Experts of a small language model.
Size: width 640, vocabulary 32768.
Experts: 24 experts in each of 8 layers, 512 squared ReLU neurons an expert, 3 picks a token, a softmax router.
Training: a variant of Muon for the experts, 1423M tokens, 14950 steps.
Below are experts of layer 2 (counted from 0) of a mixture-of-experts language model. Rows are named router (the router's row for the expert), up (a neuron's input weights, with its number), down (a neuron's output weights, with its number) and show model dimensions 64-127. Each number is 128 + 32 x the weight over its row's rms, rounded and kept within 0 to 255. Numbers have three digits each.
After each expert's rows: "comes after" lists some tokens at least twice as common just before its tokens as in all text. This comes from a sample of Wikipedia text that the model never trained on. Tokens count by the router's weight.

# expert 5
router:063083117164166164102172173177141088101103073119107130095093047101139132135084169182135177081138146110154095129144117109165147189154154116161136111049100124163156128151124127159140134177159066
up0:159091122195191121183123172137109091071089092127111090153136070171124138165093113107141134127100144149093139161155118119113140102080167225132082143108137106111114152078154109117155151087146152
down0:118159168129162219111132163100150080127103083150127108094133117130091129125084122139081105127098129127115080129092147125140153190153119100151149116084137137093077148077082098122099154146084139
up1:126117123107129109121075127164111117168128121139100112092097104048179112109152142101123067101113127173127151142107130117137120151141170148057114144073075130113167134141111123130046093135097109
down1:102133111153115131151158073143159132118155133135114121127142097193126124153095072169124156129059140113109162109109122211113146182119083078121135174111138153110116056120127095186106133049151132
up2:165104145143123121189049148149120167161184155127129107153173104124090154083137084078118128099114110151201160170151145129081084138100130195167135142101108137151172108111106143099108117114154088
down2:069109146065114190055158199146145110139068123130160154160174081112141181172127180168147172113155143105131110080132132172178134130111075083110137199154103151171086157108117130228141130096116098
up3:139152129165172166074097096161096108123109128111156140136092180107142096175185121090150173144137132147126110169175122093146143145120098129147220100120159171137136123092134132201173130126165147
down3:150144167146181080144088158121076129135140094084092127160118113129076181154104128155162135123134138066171161120127179160159124162196147121163116133118124126147164137113181131099097199120110125
up4:098119119050082126115074148147150093117115099073125041155142112120131183105121157136113092077108078119204150111138171086094106182172099090136162168093113158159143083133115140107165076130153103
down4:166136152132228129121199200122167124194092097183151147124184096108117119112117167125134154121087169098085130118141081095130117160151122154124099146164206136132090179108146119099169133132119117
up5:142184111162141137117167137086106129126137157182136166143137128082122101116167158196160096167180146158119183131091137117164082145169101123164062164100125111099144135120127154090191128177069121
down5:164071089131131081088140129110125094100154106096065114085132073160173134081161153148143164117135123087116108109096183060110140187113097123107182080151197150086146121104103162117138169141091180
up6:174119132137138128134104104175147128073159140119089066140126144106158112166073120153147120136145132126085193171100116136088106033144128111122061159085114119181145135115058139164102156121175116
down6:104139076116141132119101198101161168168114081050197134119110155159077073129062175114122172164097122132154112105115139109104134090099125110082131139155099153152127107081142133126125171092156114
up7:138172149120120163103081090145153091191090086158140107119157113176104163114085113120164144134082106118161104157129146127168169167135129124028097086080110114171087084130143122082106176177100182
down7:162136143071149152170155144136164167146111100169195064097096124091113093095084118129114144162146128131120085115165122175178137163188162157131125095088119143115108069090156099128169183166158123
up8:109137090104124109076155138125065113087104091185185143173170168082128184159118096147145156084117137071144122107135171126151140122134130134153147149135092151142144104127102162081126090130114086
down8:171108108136080142117137115126134179117113165140156109112090135155137118140102137151156144086117187088136042109098180158148110142104116112128185071141129128184158139134098133099108181082093064
comes after: ",", " |\n", " G", " K", " D", " R"

# expert 9
router:130100156136190142116171123156133105100121131100115123119078108116168147148039150149138178059123176117171058138127115146148170181107167150137164173131137102178121177157112193143113116164132047
up0:071137158120145112189129098135116137075159193169125057119131152091176073166133043076071139162117138131136116121083083139137126102041136121161155111132158169097056134101106165113165205100061122
down0:146121149095110129093125158060100155068113151125122106171174092155118079142135115044127083167149159102168095120073119167078122145089107099142146152124131075069164139200099170126140127182139149
up1:128143108094174127132126111092116141198140102090095124158123168164128055159153132147110131157143105120121057183109128142128185144137145114116139155170144123099163182114165119153118107171157157
down1:120114145150170139066103179124056135122109164122130107097135108104102133162126134164180087114082122102104133023098120128099116098138158151092111081136105067195081102137155087146108135154087132
up2:140137156085101154133094141086088149105162117174117134121159136065159069098126102180129146084089177108219156123078142139129082156151167129095149087147085151146043127081129066116099111171114089
down2:129172129109159127118128145142137166145157148064120098155141137106120166129107113087073119140088081137130114176122147102104082102119131130161115125112155125122157137135069196176152156152148135
up3:157106087111137133084134160118110126125097134125143140091097133145103127070158121165091171136146118175140117129108111146144100161102065152100144114138088106117136122088126145111152093109167079
down3:102105110145083139090138124135091161143125078118091206068118145131164144094078108081104114118102136112135180114206108158185141100104120158164143083147129128059154104142083135090108091117146088
up4:173138090084131043152144087133118137158107127119119075086147143065144111123161093138175123155107146126113073123156127082181158046076179119062098098132095124102121182122084120166116154125082114
down4:109100111124153112121087150167128097166077158123141089145114161088125133144163135087123150088062117092116170144191119098177136069129154137104220180168094100120172092099126095160103138104196097
up5:150157133175127109116204087131139117139096201176169135131171153097144144175123126118124172195141140128142128129131057093110078118104144176102110144182086072101154134125175166111161133056095148
down5:098169078144119075130086117161134101136118124104037092180156137113138162109089099184089130100101142136154090187043155136170136111121095121146142143074100147160156133146100127109117101197114123
up6:133113091104166126185098117237139134134153083088162098117086107156167140122053164096109084195117122133146145153167147134107073116128161115115117127143066106153140090107083122101161101115082153
down6:080071133122119122112123124128123100189144135111049070058178121094142134081146137152116111117149103112059097180154116156130144115102075161156126142125108140178126089152104182144233089137179172
up7:162145136104138148082139145111135128153139099102167073065105095150131108097132118133160156132107168093181115143102114082125168084116119168155135053079172063104166126168138149132053126094102147
down7:118113112168088147116124150133161146130089122181127086209056139144134099138147116141107043088172155068109120125100145135124072094134085128165134156119144068102160158093063137064146135165142136
up8:110176064135121089090125170066183132099171145130172091087157111119097093134182141119116134134110167162105124112082150115174118142118163103086120143157120126164135151159139076174130111122130084
down8:145117107198153168217164207073118114087123133143070082173152104142075124143116120118089137110158098104062098178207083160103155118145147125124176134103188125109171146163198135060156074114130205
comes after: ",", ".", " of", " and", " that", " as"

# expert 8
router:140099186164159152106164192141188036106115081121134165104075057122150158119063143144094187065133129089125095146163074140144163157108128138152135090121174111145149170125089141184127111161168104
up0:080166126087147099127140098079153121116156197155145103110108111120187149169132164110090146150139130119133130091118145158049116103198089170097093131132122119160123165115107173121141108166116122
down0:099096108085151131101119124101115190158095148143102130145131108145137139156132154104117149135208151146135138077155117120143112130125114141127133129141140142081117119155138097155160114139094110
up1:143102145150161062081138188117083115153084088111123181187121153166136164187155148130101112122113115101149157101064170191155036109114100097093115116103127130122182163131124092077135052137130141
down1:133157157115110092102123150099155119119143155138134170061158144156124093150112083078168146127092153161120141100114150102180146138137134138123136074105105102116086176122081157147178132140105130
up2:131156159112128164115131102086163118180098167108116123152140139156112111125087135115127126156118184144117179061047136155139151140185101205116145163090140074133115157175101103094116135149089109
down2:153080112092165188126129111157151174081096139064099180135112124137132103099090071121163201130229147101108159122076167140128146136095119113132177180112111104093117132087097104120148115073118112
up3:100127094130100149098059096155166088112095188113123097141101121127155203114098137109093203103122179108115193142143130210115115146162108184074085155164136121180142167208138160102169130164129152
down3:158140143157135113057089161136131108132115216100126108147114087169146160176114104176100106117124145102155145128179096093155157226097094144154151129131136106096084145131087115121133141071138136
up4:120072149158123126194123119118115086198199089096112111117147111176116096162078172153060092099159148117100222121083160103129145156101093160132159120138109122141152119124129156153091127124098165
down4:106100073193105115094115079161125076132124167118093144119160119104148135100152164110109126086153102165175135108122089115126152109098100131196173130152180106100120145154108111149114138189170107
up5:067138074121098112171174120128110158169109158141168131085142159131113146183137173087078100111101132086095100077109106069080134150127127062093130153161165170129120158086142116131144071181072199
down5:137147125121103112102096097132112163145122145072142185163114160088136142100133170154060126154151115168141085130111180131145077117114113102113197092154145161094159150108130164142110170173158181
up6:188114153124145100116133144122081144117137072155168130129084135079146146150106142170124112162171104181089039079101083059096140132102147134095139120144109143145177155085066138179136112147126181
down6:132097092148160208180091127149132153132096142105070143137128111112111129058104125130136160135106135071097151157137124161118160109112146140141137144127151175151148131138113109115110163145152181
up7:110125105117075068092115197065174160113097132109118145080120132112147168154142055151141159085105071128120151172107176097049104149153117095165149099126101083057122087097076129138118166070109133
down7:122073094125115169168130051128137174111140053169142121140157189123147120128095139163156154113138127124153104112140109093155110167118084096081133056079150137131137108129119133110149113117155078
up8:165076092127183082113143110167149093156134142133161159172087123161100133127122091175092135079165102169135180146055082159123101165207182163116066149102147158126169128093120174112129097119167140
down8:102164130108105104137131157134109124189157105117112144132084146097164101181123144090149154160104132081108067148077088099110122072116151121160108171059133131037103170145099165123125127162142116
comes after: "\n", ")\n", " |\n", ")", " S", "1"

# expert 15
router:087070152133151155084167177128102119084048128109110175089062085086132151119084184138158123072160161124151117135176099190129109165108111081130169118121150103131153155168093159144102145191109085
up0:086092096124114121096145128122094107163156099176144157081116040129098097159159117134105157128138127179101136135105128157138073132132159094112126130166141125168139057117096110183147168130163153
down0:118089164144154171141109095136099115136081078148118157154111183099104088106123111147116212151103205126047074103154179123150110140116114120098127079170054130124128164180138144193155122237081155
up1:140127155139132082115144115140110119164168136158176185099119131125057140083174130140180123142142103092187102143061117079096149121137104151113148178141126114105149175073123068143142132134183136
down1:115130150135095195143110108081197126138144123076125116136151131133154077109070119139015118139130119115107182144121180162109109132050148144086080080170108162202123115193115121104059124146077091
up2:115148129166112104125127185081134135119165175161096068110127163071108127121181145108131129197137144117121122073174068171106143125111120106123133048092099094168094124099103175074136117114160089
down2:177122121126135161074123179111049114191159155091157128122127145109069091131168117169118168141140120119099114193076206152092151219092124182204152164165091136128120128185132179103100175122131145
up3:160126101167129119128171050054129082136145128172123130105115167104122129112190180142142164127097136142102164125160145113161101096121125125092141183153153106146085116154102110092105162130170118
down3:136117081092153095089117175112109105150166083134134090176144129136109197139127131067157128206132134176140070111106102117148156110147124108131025100135107126159097136178115099128107181150064086
up4:123161131121113108136147078146158102107164156128137124093132128113128157106132105134132132133100102145150174146110159101142103114152142131128074155122062120109167082107137092122112221105143149
down4:117113112113115122108088145123138182117110138111094164169060150070162146137073100150105111110140124143147115149142124082087153123181198198140161135112067119145147123155177126132144110158123073
up5:131138175156111123159111165106096166142114165118086106126118157139145151134139122177165153108160103143089116114148115134141097145148102066113195135152179164191083117088106124145060097116179176
down5:120167143137074092119173112128186157084131148151124122079151137114155138131124174072122105130069116092139158181154173099101126113126123156132152164112169146121189137186101052163127194113068138
up6:131142138167127107088029127161176145144089108156060113135151121158118168139109114132104116178163103102155140138163149087095096098168125077077152124120160130092151103135104051107131134139077116
down6:105133182077155095146149147154120163136111101130220119010109081132057098134157152097128084038163116118085132181124165151146131126162142133099116113089065118221122117118130115151132176069121090
up7:163093117120114129153112124141123165151078144053179114143111143137123173147139129126141136095137151095120153044113194150071110080155079057095131123156132118115163108154144165206144099112110088
down7:122123194150161132132108164092145128135158086076112158134111173136115131107128138164123155162128116114073134174084122108138150074120156098158136118118189187108148111162129150127113094110200106
up8:162159171128097147130133083129144127095164206152136170116163087110096114137099175147156122179139167135135163170111133143140142123108190089172142162107128181095129128085076118168087172120117090
down8:120135104200085141154105141124157105113110099065152146102047166105122117125211122112107119163134094111093101161159168185123139182159170131147109152138129093149185087139102156119135144129149133
comes after: " ", "0", " W", " H", " E", " |\n"

# expert 19
router:102097155188134134106155151139155153091162077133117109160120108096147187105108074162169130056119131098172125185143107142136156149141129125130208133124127115114122142124140180155125129173141068
up0:086141139107162042140155118150100116234119101131125083175166113153122131167179146067130152125161117182125143161112192122134098136120123088109116172099144167102146116130188135187176091141147126
down0:187101093124107148169110089144150078080132120101094134148098172108112140079134081119119081142096135112129145109192133152108185097184205047102101109091168128093145125166090076166136143102197158
up1:115115189137098106161156162133114148167121136137136098197140142226137214130166067202166159145098139159146169151085147102118133170175197148112153135113070099121061122162137093122113123121139160
down1:108078113165159110116100195121143130146089143148123134131060051145108162163210144165171108110152169219117122141142113128111152099167138132077135127120140122130086141105145116195111154145116139
up2:144126066108118035145215093181122188153163138124097085095108157163164155118099150144136203087091128163148091123091141106125121107085164121131129112119108094106129113128101136124114114160145187
down2:144162070132118196123125126096101161138142194182132144153114193091141125072138126117084084143124124154076136211164134095104134146179121084067132049116138151120088146095118111141119158163128142
up3:124101146160103100133150174140149122086151153166136108150178108138136092169140077134099097120149169143110156131116149082159118130077100142151122168100106106093088099173122166109121123102119169
down3:150201136168132130182159174105075114121103107157103152147106121178131131118118167126113113145115169152139121145172177123090098123158161114076128102091161130107152169081159155154109097163165077
up4:137124127209151099125125080148122098124111168106140084151189147120181088158083135117107167108093172107130106097088066177151110136150063175131131105191110145106137066114124149085127130087099111
down4:043173151192200130141169109048133111156127143118165064140109135112144110086190118146110139112093174113151140139140138155118142091101101135165151156061148142180148117200076124118171130088132158
up5:105069077196131148219109135105115103089113197087134043141102117066136128166104141165144115051070153120124119119120136068089165119126161183179054140084133147084104087158166127113180170101195189
down5:115104085141168114089115096159021075170102084163176141114164107149131096180139136078100106122167109088145110154173095106158107120121128107060122151143088117155115162112167176165102137113101102
up6:133137148205114109133130114073080139131160122180113099109110162144127087069190099110138050107164120124120101140131182109140091128152160166170147156075158120161088103127157148164176167112163094
down6:143077097042149146195163148165126122143159156147140164142098086095090141164039088132128122104110133109161156098218118147180153139154151111120142087100088146169166150103109089088095135077163151
up7:124086126133081132091154157149159104148113063074145097110208104119090077161136159113158099149147091125159143136156130119151127126170147122128113133113136120083142109100112128133160203145082172
down7:130166061215107166079170135147136157146084180069076112189139184163170149135158111087166111180140089089136137108095096147057095091132102101116123184110110143171140088143139166070119117117088149
up8:189119118161137203097150100155132119186091161063155143171121192089157106194130104127100097082129150138100112083093169124043128084082108087145176156173079125143095095128152126113116093142094160
down8:123131134035105101150117201091141129139120119161134126115145117172135114138110137088157077149133145102105115112117112091077152136093188119133115102134095102169138159079157103159129056105155163
comes after: " the", " |", "==", "|", " in", ";"